Weights of a small mixture-of-experts language model, trained from scratch on English Wikipedia.
Size: 10 layers, 66.4M parameters.
Below are experts of layer 7 (counted from 0) of a mixture-of-experts language model. Rows are named down (a neuron's output weights, with its number) and show model dimensions 192-255. Each number is 128 + 32 x the weight over its row's rms, rounded and kept within 0 to 255. Numbers have three digits each.
Before each expert's rows: a language model's description of what the expert responds to. This comes from a sample of Wikipedia text that the model never trained on.

# expert 4
It responds to: Common nouns and object pronouns in running prose, often the word's final piece after the or his: him, them, relationship, immigr-ants, sweethe-art.
down0:156010149105087118199182147155095150106181117140121147130192148105119171179121162113132094080081132122073142126118141132163090151072058130134091112145112064123115154147124098135169084137105108

# expert 3
It responds to: Adjectives and nouns right after a, the, with a, has a, especially size or degree words such as large, highest, small, an area.
down0:085106128108080183137166113049150101134100105112095169127091138124132099106114138135171122133130104091109142063163139136134147124163104134117108118130130055119109164146173155123137078117137148

# expert 47
It responds to: Inner pieces of long Latinate words after a prefix fragment, such as inex|pl|icable, int|est|inal, transl, applic, electrom|agn|etic.
down0:162035118211135142121186115138148176165080111192085106109120123085067115129156136164129139090127133080102110151117136067127161121104124114137066154199089107157136094120038185130094124151122140

# expert 42
It responds to: Line-start symbols and field labels in infoboxes and tables, e.g. | Party, | Total votes, - Family, - Location, ICAO, ISO.
down0:057147103121109101140156162162160117096107130104137095145128138113117087208154130117073137084106097107135129177097095120117120127122191107101104133104128143142147126173075108133121104068082177

# expert 36
It responds to: Final pieces of surnames and place names: -ford, -ville, -son, -ton, County, Creek, as in Hodg-son, Beck-ford, Butler County.
down0:112102178155143121201121098080156108135088171115132129120110156161095124107120206168100134129146222166138143101120148168099137101164138159144110124133114181155087125073105189163193153149135142

# expert 33
It responds to: Digits of years and period words in time expressions, e.g. In 1826, 13th century, millennium, early, until, season.
down0:182114152132200140106126122131130143148200140115104143169184143223140123085158123052161135168173123084108201122130109116176160140158097152084083071092128111153150102110080116134155138137107094

# expert 31
It responds to: Nouns or noun endings acting as sentence subjects before was or were, such as construction, fire, police, flood waters, disturbance.
down0:142148198165110163146154121112124149118200153172134063064137169149137133106106077181090126182113134158148128156143095103090071175106182128100134134093186138125107144085149125102141130174108166

# expert 44
It responds to: First letters of foreign names after country codes or pipes in sports draws and rosters: | HUN Gábor, / POL, | ITA, | FW.
down0:072101141162111162170130151142120137125150115114112131189100123169126103141141079182110121197127107138123125133085127120176126085152108179152138097123122112159154161143155134090127122159132181

# expert 7
It responds to: Number words and numerals in counts of people, years or money, such as two, three, 73, 15%, plus was/were after plural subjects.
down0:091050131113110121128135063091127156114131080105149133132177114110145124145109153167103053126148119153127093112089108149146119150103129155141123150137130122136091191080147121096129142084111155

# expert 0
It responds to: Capital letter or first syllable starting English-style surnames and place names, often in tables or after St.: Bry, McC, C(osby), G(iles).
down0:153131071133073080121166115106156122138158140132116142166078130119105112108110107128121136127157133151116125164149095228159144155140130042107116104136077133141166098120100084156177161094161125

# expert 9
It responds to: Words and code pieces right before a person's name, such as President, wife, by, against, ITA or ENG country codes, first-name fragments.
down0:116218113106113112110110074118173088224125129083130142058064138103177192115112116094112183151156168179110132096134203119167132130106129113109092136151108097143112126157103171109099125129121170

# expert 35
It responds to: Single capital letters and pieces of acronyms or codes in tables, chart names and chemical data, such as CD, FIMI, PC, PubChem.
down0:101086131133160162160110135143119079098106151099195125148170148083158132110155089089092104163105092186146169143205081122127147143101140126042144122129132115123169049102140069173071146150166150

# expert 14
It responds to: Inner pieces of Asian, Arabic and African place and personal names, e.g. Kashmir, Karachi, Kathmandu, Madagascar, Khan, Abd.
down0:164173125120094106164133069132142067112127119159084139157155093104080114122117078105116077175171148141132120120052083161100155134144103112111118126109115143169178112126088142088141134120108106

# expert 30
It responds to: Connectors and subject words inside names of institutions and ministries, e.g. University of, Department of, Culture, Science, and Development.
down0:147199131133119127102105137111117065113127178159104204140144165076127139144107115138143193113131167151110130168242167095110153151098123102090153132171109063176120123156167063154132100168137121

# expert 34
It responds to: First letter or piece of a proper name after at, in, of, often T or P, e.g. Ticino, Tennis, Basel, Paris, Wisconsin.
down0:093121073123103117116147093171099125135184127135177076117156072143074138107158116153093119131116147094147142073164111158105089101131141130139089140092137128161087127087136099161154083114138093

# expert 2
It responds to: Determiners and possessives before a noun, like of the, 's, his, the; also adjectives such as British, Jewish.
down0:103170157091102127103185102060142095153129094069133148142114118089201068095100173130128130164108091117151141076148134193173143111157104147128159054119140143101158117134128086084143153138135156

# expert 6
It responds to: Inner word pieces and accented letters in Romanian, Slavic, Turkish and other European place or title names, e.g. ș, ă, á.
down0:076198144165148147142122115094152142127177021180141051122095131122089149105176168087149103062080102130102119120092184149155112137101118140158164127131110120131115145117106160151184146106111124